Experts of a small language model.
Size: width 192, vocabulary 2048, 30.4M parameters.
Experts: 32 experts in each of 12 layers, 128 SwiGLU neurons an expert, a softmax router.
Training: a variant of Adam for the experts, 731M tokens, 8040 steps.
Below are experts of layer 7 (counted from 0) of a mixture-of-experts language model. Rows are named gate (a neuron's input weights, with its number), up (a neuron's input weights, with its number), down (a neuron's output weights, with its number) and show model dimensions 64-127. Each number is 50 + 12 x the weight over its row's rms, rounded and kept within 0 to 99.
Before each expert's rows: a language model's description of what the expert responds to. This comes from a sample of Wikipedia text that the model never trained on.

# expert 20
What it handles: Commas and conjunctions. Commas, "and", parentheses and year pieces in lists and dates, especially birth dates like "July 17, 1946" or "Concord, New Hampshire".
gate0:17 57 39 22 42 78 57 53 59 58 53 30 60 49 62 43 48 76 33 59 41 38 55 37 51 43 48 47 53 25 51 67 50 50 54 39 43 59 31 59 52 56 34 51 58 64 35 59 68 53 41 67 47 47 55 58 50 58 65 41 43 42 47 56
up0:47 41 65 43 35 39 43 50 52 48 49 57 54 48 32 27 49 53 43 45 46 52 31 39 67 33 44 49 50 42 30 66 43 38 29 61 66 41 60 76 51 50 41 61 44 67 30 34 50 63 50 41 47 54 52 43 49 53 47 60 36 50 59 58
down0:60 77 39 44 55 55 59 33 48 64 40 43 54 54 55 73 48 85 35 50 44 60 58 67 52 39 65 59 64 57 33 34 50 51 46 30 40 52 46 27 62 66 50 65 50 53 56 68 43 37 38 47 52 39 47 63 55 58 57 47 36 40 25 54
gate1:45 46 73 59 46 53 43 57 51 31 56 49 45 19 52 53 79 59 49 37 52 64 58 65 47 70 54 61 34 61 56 47 35 54 55 55 48 68 80 48 42 59 39 39 56 44 39 27 50 53 42 41 55 40 44 65 55 54 53 59 52 52 30 34
up1:43 45 54 49 38 66 68 32 65 88 55 50 54 66 40 44 25 56 41 63 52 37 22 33 69 47 42 51 66 35 42 45 70 53 42 48 67 45 37 64 60 25 61 51 29 48 34 22 46 50 45 60 64 56 55 59 48 30 59 61 73 58 53 65
down1:47 70 49 49 41 50 59 60 42 53 57 67 65 65 35 46 53 36 34 42 35 32 55 70 43 49 54 52 61 50 46 61 61 45 65 44 51 69 51 41 57 61 73 58 53 32 32 45 52 70 60 57 72 48 52 22 67 44 41 47 31 49 42 67

# expert 10
What it handles: Adjective and participle endings. Suffixes completing nationality or descriptive words (Offens|ive, Illustra|ted, Outstand|ing, Turk|ish) and words like British, American, military, released.
gate0:72 30 41 51 90 64 39 50 55 35 30 33 36 41 59 64 60 61 57 47 43 46 51 54 56 55 51 55 32 73 57 34 52 74 49 60 71 27 31 41 56 68 31 38 52 49 59 58 61 33 56 31 37 60 56 63 53 54 56 48 57 43 81 50
up0:46 54 44 48 60 33 30 46 66 45 62 65 68 42 44 32 42 45 66 41 37 37 55 37 60 61 38 41 48 27 63 53 49 40 64 57 45 42 45 31 51 51 54 56 63 63 23 39 62 61 52 70 45 67 49 45 67 55 58 57 52 67 53 55
down0:22 61 62 47 52 54 48 70 49 41 44 51 54 85 44 54 82 68 46 41 66 61 46 46 53 35 38 77 61 52 41 52 60 41 54 34 47 50 58 63 59 71 53 47 44 45 62 68 30 56 47 49 59 60 64 47 59 38 43 55 69 35 73 32
gate1:54 55 57 62 32 52 61 57 53 57 54 81 41 46 39 35 59 57 68 43 50 50 69 43 35 56 56 52 42 55 58 41 42 69 42 56 45 61 41 56 59 63 54 58 68 37 38 69 52 55 66 61 48 58 72 31 36 53 65 45 64 60 79 57
up1:29 40 33 52 68 55 49 37 28 38 50 40 58 46 63 33 33 66 64 25 74 44 68 55 52 43 69 30 45 54 44 56 59 23 39 38 73 46 72 30 54 62 56 61 56 58 55 57 46 49 45 41 41 24 36 46 62 54 53 47 52 24 41 29
down1:83 57 61 45 46 55 41 56 62 55 54 56 66 64 46 70 51 39 57 61 40 55 50 63 60 50 47 43 57 58 65 48 55 43 63 57 44 38 33 63 41 64 59 38 72 45 53 39 42 24 46 52 70 75 60 38 45 67 57 36 40 49 48 50

# expert 6
What it handles: Plural s pieces. Mid-word or final "s" pieces, often completing compounds or plurals like Motor-s-ports, ob-s-ervatory, Final-s, plus some apostrophes and "and".
gate0:35 56 42 57 37 62 46 39 32 65 48 33 52 62 31 67 42 52 56 38 39 45 66 64 62 63 43 66 58 70 50 52 29 55 65 52 61 48 41 63 24 63 55 60 38 41 53 65 51 56 69 44 59 54 52 50 53 67 33 39 41 51 45 42
up0:51 57 51 52 28 69 48 54 44 36 48 46 57 28 31 57 46 45 37 50 63 30 50 67 27 48 51 45 40 41 25 74 38 53 49 61 42 45 60 52 70 72 67 55 64 46 48 63 55 36 67 43 39 65 59 51 72 60 31 63 48 63 47 60
down0:44 69 70 70 57 64 64 41 74 72 46 57 47 50 71 51 52 86 47 60 40 40 45 46 43 63 32 44 65 53 38 41 57 44 60 53 65 37 45 34 21 63 49 62 38 54 38 61 23 59 59 49 30 65 47 46 59 51 64 56 06 43 61 48
gate1:52 49 51 49 60 69 53 34 49 52 79 41 46 50 65 60 40 41 65 47 55 40 54 44 51 45 73 37 41 45 43 48 36 53 64 10 47 40 52 57 86 48 36 68 61 39 29 43 58 61 38 55 52 51 55 42 53 45 54 50 54 77 68 53
up1:47 57 44 43 37 44 52 53 47 53 70 66 51 45 70 47 70 48 40 65 54 60 21 47 54 50 36 55 68 60 62 38 48 60 40 83 23 57 44 66 33 59 52 47 48 48 34 54 43 37 38 57 49 52 48 56 49 63 33 38 46 49 42 41
down1:61 57 50 55 64 62 38 43 44 66 63 52 62 63 53 39 43 59 33 43 60 52 45 35 27 47 58 51 47 41 64 60 47 59 58 41 44 51 56 22 44 40 49 48 55 49 26 41 54 77 62 53 36 47 47 58 57 34 44 57 63 53 50 65

# expert 23
What it handles: Clause connectives, adverb endings. Relative and subordinating words like which, that, who, when, adverb endings like ultimate-ly, plus sentence periods and pronouns in narrative prose.
gate0:49 46 37 56 62 80 49 59 61 47 49 53 48 60 51 33 43 41 42 51 57 58 48 55 55 51 54 50 61 70 68 60 57 65 83 52 91 41 44 44 67 25 60 49 58 60 50 39 51 56 53 51 57 41 39 57 45 43 44 48 65 55 54 73
up0:49 69 61 49 23 40 59 28 20 62 61 25 47 48 63 39 57 56 55 66 42 61 60 58 44 48 44 35 25 34 36 42 43 57 23 48 36 51 54 34 63 52 30 60 36 25 26 42 50 30 63 53 28 51 63 32 41 63 43 42 59 47 32 50
down0:28 39 49 40 63 57 50 64 93 42 35 67 50 32 41 59 31 47 44 62 61 58 50 43 55 73 52 51 54 51 41 52 62 44 61 58 53 32 47 44 47 45 35 56 59 81 27 43 54 52 57 33 45 41 42 23 53 53 53 43 50 55 41 58
gate1:41 61 49 58 46 62 54 55 59 43 32 55 26 45 67 46 65 57 37 60 42 62 57 38 77 53 63 43 54 39 30 52 36 44 62 40 59 46 55 42 39 45 27 58 64 51 28 59 57 66 72 43 57 54 50 42 38 43 67 40 39 42 60 83
up1:46 58 65 42 61 57 30 71 34 36 62 41 75 61 46 44 59 35 53 44 44 42 39 50 45 41 57 49 41 59 40 38 46 42 22 46 30 47 61 44 67 56 62 44 47 64 70 46 70 53 39 17 61 59 54 51 70 44 42 29 40 54 40 46
down1:51 57 29 57 52 80 50 63 58 39 66 41 61 49 55 67 78 55 52 43 67 83 49 54 55 61 52 44 59 52 59 60 50 55 53 63 42 63 50 30 41 57 46 44 43 54 60 32 41 56 57 40 59 48 72 40 52 59 45 61 69 77 63 49

# expert 4
What it handles: Inner stems of Latinate words. Middle stems inside longer words, such as inha|bit|ed, Manuf|act|urers, milit|ant|s, Subcom|mit|tee, plus verbs like represent, use, contain.
gate0:39 64 77 61 46 56 43 51 39 51 53 65 50 38 64 52 56 61 50 56 63 45 46 44 27 49 75 57 53 62 41 77 35 47 47 61 65 69 58 58 63 36 29 56 61 26 68 66 58 47 60 15 40 37 23 63 47 54 68 56 50 53 44 63
up0:63 51 59 50 67 76 54 44 50 55 69 58 24 43 57 46 55 41 51 52 62 24 38 45 39 35 71 40 50 40 60 47 47 63 47 40 34 44 39 60 59 56 48 54 43 48 40 61 42 57 63 32 38 53 50 55 55 51 64 55 32 31 44 67
down0:21 37 56 52 58 66 61 43 45 45 40 62 37 43 58 58 59 47 53 38 37 57 43 48 41 50 64 32 67 71 55 33 47 51 41 46 55 64 28 46 49 61 29 62 80 47 64 39 67 65 51 54 69 70 59 37 39 50 48 54 32 80 50 59
gate1:32 51 40 56 43 25 57 65 48 68 70 47 61 76 39 52 69 69 43 61 39 64 54 57 49 41 44 49 59 43 56 41 72 54 54 37 34 57 60 46 35 46 40 46 46 36 29 68 34 33 43 44 28 28 49 40 52 46 63 64 44 53 60 66
up1:60 37 59 53 31 43 61 59 47 50 35 34 56 45 43 67 57 48 46 75 60 64 49 69 36 61 68 48 41 64 64 38 53 46 49 59 47 52 46 43 66 83 47 43 57 41 41 55 45 25 34 59 60 64 68 58 56 54 40 35 52 55 62 48
down1:41 27 52 54 55 49 62 31 36 32 52 76 53 51 44 48 48 75 63 41 56 55 77 70 47 60 52 22 51 40 39 57 53 42 34 35 53 47 32 58 30 64 56 54 34 55 63 73 48 63 52 58 58 53 63 49 56 41 53 70 42 57 58 47

# expert 15
What it handles: Western given-name pieces. Pieces inside English and European personal and place names, like Mar-l-borough, Bar-ne-s, Dar-re-n, and whole first names such as William, George.
gate0:51 46 46 33 59 33 43 56 48 58 61 51 48 59 62 75 59 68 30 55 41 57 34 56 59 59 55 45 46 71 42 61 65 61 43 57 50 43 62 59 27 69 43 51 38 53 48 38 55 53 38 38 60 45 46 58 41 42 66 26 69 58 62 39
up0:45 45 31 13 46 45 42 55 38 54 46 60 55 51 35 59 45 49 33 54 48 59 28 66 30 57 50 55 66 36 36 37 60 47 55 54 44 57 55 36 44 69 39 48 60 60 66 45 39 49 67 71 47 54 44 59 57 44 42 81 41 30 35 36
down0:38 42 45 49 63 51 45 46 49 55 36 46 43 78 54 45 30 77 62 50 55 58 51 70 50 44 66 42 78 40 45 56 60 44 61 29 63 62 55 39 40 30 35 38 21 59 63 47 47 41 59 60 50 41 40 56 78 43 44 50 48 44 52 63
gate1:41 55 43 36 46 52 29 45 28 61 53 44 52 51 52 50 52 38 58 41 39 52 60 30 50 43 53 47 52 39 66 50 59 65 25 26 56 27 24 45 72 56 53 50 50 49 48 50 39 40 53 59 51 53 56 49 52 47 43 38 57 55 72 59
up1:45 62 58 30 62 47 77 69 40 57 66 30 58 54 45 30 34 55 51 58 75 57 25 41 50 61 39 73 50 42 39 67 50 51 37 44 57 51 43 60 35 56 38 66 40 51 51 48 36 57 50 48 67 57 42 63 50 31 36 29 30 35 61 61
down1:29 35 22 57 39 59 68 58 50 58 54 54 42 81 50 67 56 46 44 53 38 64 54 61 52 42 52 56 49 68 59 46 40 19 44 59 50 29 29 47 49 39 62 30 54 66 43 56 50 16 54 54 43 37 61 49 70 55 45 24 45 88 45 53

# expert 27
What it handles: Word-final consonant pieces. Pieces near word endings before suffixes, often "s", such as sla-u-ghter, tran-s-lational, deo-x-y, schoolboy-s, ta-x.
gate0:41 52 37 57 55 48 42 59 53 35 53 66 39 57 56 57 50 69 54 53 33 51 53 39 56 62 55 58 51 45 48 52 62 39 42 51 58 52 61 62 53 43 32 71 37 52 52 46 30 57 43 44 44 19 41 41 59 58 49 54 40 31 43 47
up0:52 46 55 68 38 54 71 41 50 34 56 58 61 60 55 33 71 66 53 36 44 63 68 51 38 56 49 44 21 46 60 51 55 26 57 35 34 21 63 36 75 59 29 55 30 67 56 42 54 57 54 43 47 35 59 34 60 57 43 56 56 48 43 32
down0:68 44 41 56 46 52 34 52 47 55 46 61 59 47 53 33 48 60 67 49 64 43 63 34 59 55 38 65 56 50 50 54 39 58 22 40 43 59 48 45 48 36 39 45 59 48 45 53 74 46 37 62 38 61 64 39 41 64 54 51 66 37 63 60
gate1:57 46 51 49 51 44 56 61 45 34 54 43 43 51 48 63 30 69 43 68 60 44 46 58 55 50 61 58 68 48 54 42 34 58 61 38 61 55 81 42 75 88 30 47 55 69 53 80 49 50 40 46 55 45 30 52 48 62 29 42 48 54 67 32
up1:49 60 61 31 69 53 63 25 50 56 18 48 21 57 65 55 73 37 54 37 48 50 53 28 46 41 47 55 41 40 47 40 49 41 54 53 64 57 44 58 49 45 64 74 54 43 38 20 35 64 49 43 35 52 41 29 56 32 42 44 53 18 45 75
down1:28 70 44 45 40 63 69 54 62 56 35 66 38 56 25 53 59 51 36 50 55 43 57 46 31 66 61 33 44 63 44 32 55 54 48 39 60 45 57 60 76 66 45 50 53 53 51 56 52 46 40 47 38 36 56 54 46 45 55 40 48 66 53 36

# expert 13
What it handles: Periods and title nouns. Sentence-final periods, abbreviation dots (Vol., www.), heading == marks, and role nouns such as author, director, president, Minister.
gate0:33 60 52 47 40 48 51 35 54 63 53 57 79 70 52 34 53 57 20 43 46 73 55 51 77 66 47 55 39 25 41 60 48 59 59 66 46 38 53 38 52 26 57 47 41 53 42 45 42 39 50 47 53 53 34 44 58 32 45 69 53 65 44 55
up0:45 45 57 47 62 50 38 60 67 47 23 45 28 47 55 39 58 63 53 31 42 38 36 66 45 44 64 50 29 48 36 47 51 53 63 26 46 33 30 57 39 60 53 29 56 57 55 50 52 68 36 47 51 50 33 43 56 51 60 54 71 42 64 51
down0:67 59 44 46 66 64 54 51 37 63 51 39 61 72 55 54 71 39 52 58 32 43 44 66 49 63 70 51 56 45 41 24 21 50 44 63 68 35 50 36 57 44 51 37 63 63 55 40 48 40 51 56 50 56 55 55 50 60 40 55 71 49 68 60
gate1:64 49 64 64 28 60 44 53 36 53 57 77 51 45 58 44 31 61 42 40 43 44 40 35 57 51 35 33 57 17 46 66 60 67 55 28 52 62 54 55 48 37 62 66 53 52 44 47 44 46 43 56 74 61 47 44 30 70 36 57 48 70 45 47
up1:62 53 29 57 80 45 54 43 50 44 60 47 55 54 46 63 70 47 50 53 60 50 50 49 47 49 48 46 57 52 51 50 42 43 44 35 73 23 54 52 45 52 45 54 44 70 58 51 31 73 41 42 38 33 25 50 60 29 46 44 61 38 57 61
down1:40 56 37 59 52 54 65 49 51 47 60 36 68 46 60 47 58 43 43 56 41 58 62 77 48 45 45 24 43 47 49 62 51 64 57 45 50 43 63 66 67 48 48 41 29 60 66 65 30 64 29 54 50 51 57 58 46 56 76 58 42 54 55 39

# expert 29
What it handles: Place and institution nouns. Final nouns of names and phrases such as States, County, University, city, century, countries like Japan, France, often before punctuation.
gate0:41 70 49 40 53 50 47 41 77 68 50 25 25 49 58 43 42 36 60 24 44 38 44 42 63 50 45 58 62 29 59 54 53 33 48 44 46 66 50 29 35 42 62 46 42 36 39 48 59 74 37 55 40 57 49 51 21 50 57 52 52 56 60 80
up0:29 38 38 54 34 58 46 42 40 30 46 48 54 53 49 38 52 44 74 46 48 58 45 50 44 48 58 56 34 48 48 59 45 59 54 44 63 54 48 57 47 53 51 32 39 59 51 38 30 59 54 59 47 43 55 64 35 41 24 58 52 52 48 23
down0:68 49 47 54 55 63 53 47 41 53 51 31 46 49 52 46 41 56 58 56 38 52 41 26 59 50 38 53 51 59 48 45 45 44 37 54 47 36 43 53 36 46 45 47 52 40 42 48 53 28 49 51 62 51 44 66 42 51 39 58 61 14 74 57
gate1:41 50 52 55 16 28 41 39 31 78 34 37 51 47 37 51 37 50 52 55 53 50 56 55 64 48 46 36 63 52 49 43 65 55 33 67 46 63 36 64 43 53 58 50 48 42 36 53 19 69 46 42 59 75 57 65 47 41 33 29 52 34 67 56
up1:71 61 46 77 52 53 66 63 64 65 48 71 44 51 85 55 58 39 44 55 46 56 26 43 55 47 65 54 62 55 59 56 60 60 42 52 56 49 24 51 55 55 61 47 60 32 58 63 58 30 77 77 31 29 37 60 32 44 53 62 53 54 47 39
down1:58 53 66 57 43 46 58 47 55 40 60 66 36 60 59 48 55 65 41 73 51 43 55 47 40 71 75 70 53 55 34 52 55 59 60 35 46 64 60 33 75 63 56 43 49 33 51 63 40 37 44 56 59 20 50 33 55 59 48 58 69 52 33 45

# expert 8
What it handles: Field separators. Colons after infobox field names, table pipes, slashes, equals signs and list dashes in structured data, e.g. Postal Code:, Tehsil:.
gate0:52 56 29 61 52 48 52 35 41 46 52 58 42 59 53 68 67 56 45 62 48 48 70 53 63 61 48 48 49 61 60 70 48 46 36 47 66 93 62 63 51 54 56 37 56 31 53 57 48 47 56 54 42 57 48 43 58 51 72 40 38 57 72 52
up0:57 44 65 31 46 61 45 53 58 59 53 58 40 65 50 41 49 38 39 41 37 46 48 70 47 45 51 53 43 59 46 70 39 29 44 36 24 34 49 50 49 44 22 36 45 61 50 58 43 46 27 68 29 49 54 63 56 59 50 65 36 35 57 42
down0:30 42 54 51 66 50 53 38 43 68 75 52 69 62 51 64 72 38 53 73 39 29 58 45 37 57 59 59 71 47 67 46 41 62 48 55 40 33 48 49 58 58 54 58 59 63 75 52 50 55 62 42 58 33 72 56 34 58 37 47 52 62 55 42
gate1:51 53 51 70 64 41 50 37 64 45 44 31 65 66 58 28 50 42 52 75 70 58 45 34 55 55 54 34 85 50 52 61 45 54 68 42 77 37 53 55 64 36 45 52 65 46 64 54 72 47 38 55 54 54 35 44 60 48 59 32 44 30 46 51
up1:45 61 36 56 52 59 62 85 43 53 56 66 49 61 56 49 32 47 32 61 47 52 60 77 52 50 61 36 39 61 35 47 71 53 49 41 42 51 44 44 35 34 62 45 51 22 55 73 49 57 52 62 66 40 61 37 39 49 55 72 42 48 46 51
down1:10 66 70 48 45 46 65 61 43 46 49 64 48 40 48 48 32 38 58 83 38 39 65 56 45 69 42 65 80 65 31 53 44 39 55 26 41 55 62 56 50 49 38 45 63 57 51 64 56 52 67 55 50 43 46 37 81 27 41 58 55 58 56 51

# expert 18
What it handles: Word-initial stems. Pieces just after a word start in ordinary vocabulary, such as ult-imately, ill-ustrating, p-ian-o, e-con-omic, pro-duc-t.
gate0:52 49 41 68 48 53 56 53 54 60 68 37 52 34 62 48 36 56 53 44 58 48 49 55 49 57 49 54 41 57 54 42 61 56 33 71 55 66 40 83 56 56 54 69 69 65 51 54 58 54 41 53 62 48 50 34 46 61 46 31 74 46 36 67
up0:42 38 60 40 42 48 38 57 49 42 63 48 48 45 31 42 49 38 40 48 54 38 44 52 42 45 41 41 61 45 54 44 27 61 27 67 59 45 48 56 46 35 43 55 73 52 29 63 60 75 41 61 40 52 26 52 38 59 67 67 47 76 50 57
down0:54 45 37 54 39 39 38 60 31 31 43 70 49 46 53 48 45 49 48 57 55 52 36 44 59 57 45 46 38 48 30 39 61 75 47 18 58 41 71 42 47 35 40 66 52 72 56 75 58 53 46 52 44 49 53 29 66 68 53 39 37 70 46 54
gate1:41 55 62 50 54 73 52 69 56 50 52 58 36 64 53 44 46 62 58 53 55 37 29 57 47 49 48 66 50 69 68 57 45 70 58 43 69 41 51 40 47 47 64 49 66 44 45 66 83 59 59 62 54 40 50 58 43 53 71 35 72 59 37 46
up1:47 67 55 64 53 58 68 66 54 52 43 54 57 59 48 62 55 47 50 54 51 47 54 56 36 40 36 46 53 67 50 73 45 67 43 85 37 65 63 61 39 54 67 37 42 40 35 43 43 51 45 43 50 51 34 46 42 66 46 81 58 70 32 31
down1:42 52 63 50 45 63 38 46 43 44 46 42 47 54 55 66 58 58 61 53 47 61 63 36 65 64 55 40 77 57 60 46 50 66 52 44 48 62 43 41 41 53 77 53 22 48 44 51 51 29 63 32 65 36 59 42 66 63 47 51 38 66 41 24

# expert 3
What it handles: Table and list separators. Pipe separators between cells in sports statistics tables and colons after infobox field labels, such as "Games started:" and "Years active:".
gate0:77 80 40 47 56 49 57 67 55 38 57 42 43 75 63 46 57 54 34 37 46 63 60 39 43 48 57 46 48 79 42 53 30 39 50 46 46 57 34 50 59 67 47 33 33 65 51 64 48 31 49 64 42 51 48 60 51 42 63 52 19 57 91 52
up0:47 35 61 56 62 47 58 56 37 53 67 44 61 54 32 61 45 32 56 58 62 51 41 58 19 38 74 35 44 55 29 43 68 51 38 55 49 55 60 40 37 63 62 44 63 42 61 37 35 37 75 36 43 55 62 49 41 40 55 54 65 55 39 54
down0:64 49 24 42 54 48 37 52 59 57 42 58 61 52 52 63 45 75 57 45 46 54 50 73 54 56 29 58 55 59 62 45 80 59 49 73 54 41 45 26 41 61 59 78 62 50 45 38 60 47 50 35 51 74 27 52 52 64 41 39 45 85 64 44
gate1:25 56 44 55 34 17 36 68 56 22 31 32 61 44 41 34 47 57 44 37 38 58 52 67 86 55 42 43 48 55 74 62 70 51 50 81 41 57 65 45 39 43 52 54 59 68 37 44 54 49 37 62 32 54 56 47 51 55 57 48 51 54 23 25
up1:41 57 41 35 46 69 51 55 66 64 53 47 42 60 63 65 59 71 57 67 52 51 65 55 45 45 64 44 12 52 48 46 52 38 62 50 35 46 47 49 58 50 64 66 30 54 64 65 55 60 47 69 59 53 47 50 62 49 37 41 42 50 62 26
down1:67 42 60 50 46 32 48 45 40 43 45 46 72 51 50 40 47 58 63 42 22 31 61 42 54 34 33 69 84 53 32 63 56 66 41 50 31 46 52 53 49 46 49 50 63 36 37 52 44 50 48 54 51 62 53 61 32 50 63 44 47 55 65 36

# expert 0
What it handles: Foreign-name inner pieces. Word pieces inside non-English proper names, especially Slavic, Asian and Arabic ones, such as Ji-h-lava, Yu-z-huo, Ko-ichiro.
gate0:57 36 30 29 37 47 63 45 38 46 46 35 33 50 72 44 52 41 40 56 57 43 30 55 43 63 53 29 43 58 48 23 42 24 53 72 50 59 29 41 52 52 68 43 43 54 43 71 60 52 41 45 42 51 48 37 68 31 36 62 66 52 38 32
up0:65 32 45 55 48 41 60 37 44 43 42 57 34 43 40 52 40 43 80 33 21 38 62 43 53 54 43 48 34 51 46 53 42 64 62 79 60 55 50 52 38 66 57 70 57 56 56 51 33 55 40 50 49 39 56 55 34 69 69 66 56 63 55 61
down0:42 54 52 45 46 53 46 56 58 65 56 42 49 41 64 39 63 57 36 44 47 43 61 17 56 69 34 49 50 82 47 41 34 62 57 42 40 46 57 46 61 35 32 54 46 43 41 42 64 48 43 42 19 58 44 60 59 79 61 51 48 62 40 43
gate1:35 50 33 36 55 61 59 46 56 60 51 57 51 72 50 63 45 72 57 51 56 42 61 39 52 49 56 34 48 50 61 31 51 43 35 49 52 57 65 46 61 55 61 49 46 56 45 31 37 39 50 67 65 51 48 56 43 25 46 41 34 49 58 57
up1:53 51 33 38 56 47 42 50 54 59 65 39 43 40 63 56 52 70 48 41 62 74 60 51 34 38 60 47 37 39 55 37 62 21 45 40 58 46 70 49 51 43 46 45 69 61 54 56 48 67 61 64 52 28 60 67 37 57 76 26 52 53 61 60
down1:72 48 71 46 59 57 39 67 44 48 69 54 22 63 54 55 46 41 59 55 52 71 67 33 31 54 31 38 53 46 35 46 61 61 42 42 39 68 47 48 66 44 59 48 38 54 35 32 38 56 60 73 49 50 56 54 72 22 61 61 58 61 51 62

# expert 16
What it handles: Inner pieces of verbs. Middle letters of verbs and comparatives, such as eas|i|er, gath|er|ed, weig|h|ed, bo|x|er, plus based, served, used, moved.
gate0:53 44 52 53 37 57 49 71 64 49 74 53 49 48 42 63 52 28 64 53 40 67 42 49 33 72 42 44 60 71 60 52 39 70 38 50 67 69 67 71 31 35 49 52 50 36 50 71 44 64 61 46 51 63 36 56 42 72 60 45 47 56 40 58
up0:45 76 66 57 74 45 48 42 47 42 62 55 39 44 61 56 45 49 47 19 59 50 38 56 50 42 58 57 54 41 29 74 47 61 47 53 39 49 30 49 55 46 58 46 71 38 25 14 51 37 41 34 50 31 60 40 41 32 55 57 39 47 51 50
down0:54 40 50 71 36 52 54 61 62 54 58 45 43 49 55 44 54 46 57 49 26 58 37 44 55 82 52 66 60 58 40 44 57 54 68 61 76 40 37 54 46 45 41 82 46 78 29 56 53 59 68 39 37 64 42 47 54 65 48 52 53 38 56 34
gate1:41 34 33 37 54 31 55 48 62 47 59 38 25 59 42 65 48 58 59 62 49 73 43 41 34 38 52 38 73 26 49 43 39 75 66 35 54 63 58 41 34 61 53 52 43 57 59 43 70 49 53 57 51 36 56 53 37 39 58 55 39 18 70 62
up1:50 25 51 31 33 47 44 54 34 51 54 57 50 44 65 55 27 48 40 72 67 52 48 48 28 42 54 63 83 50 60 62 46 56 30 18 45 52 42 55 56 44 55 42 55 47 52 49 51 36 26 50 48 39 33 42 48 51 67 39 44 35 71 39
down1:63 51 51 45 51 47 22 47 43 66 49 43 47 39 63 36 57 41 47 43 52 53 50 45 56 35 45 44 48 39 66 36 57 48 52 54 45 54 73 48 59 44 69 46 73 31 66 44 48 61 52 52 49 46 55 81 26 62 58 46 60 35 27 45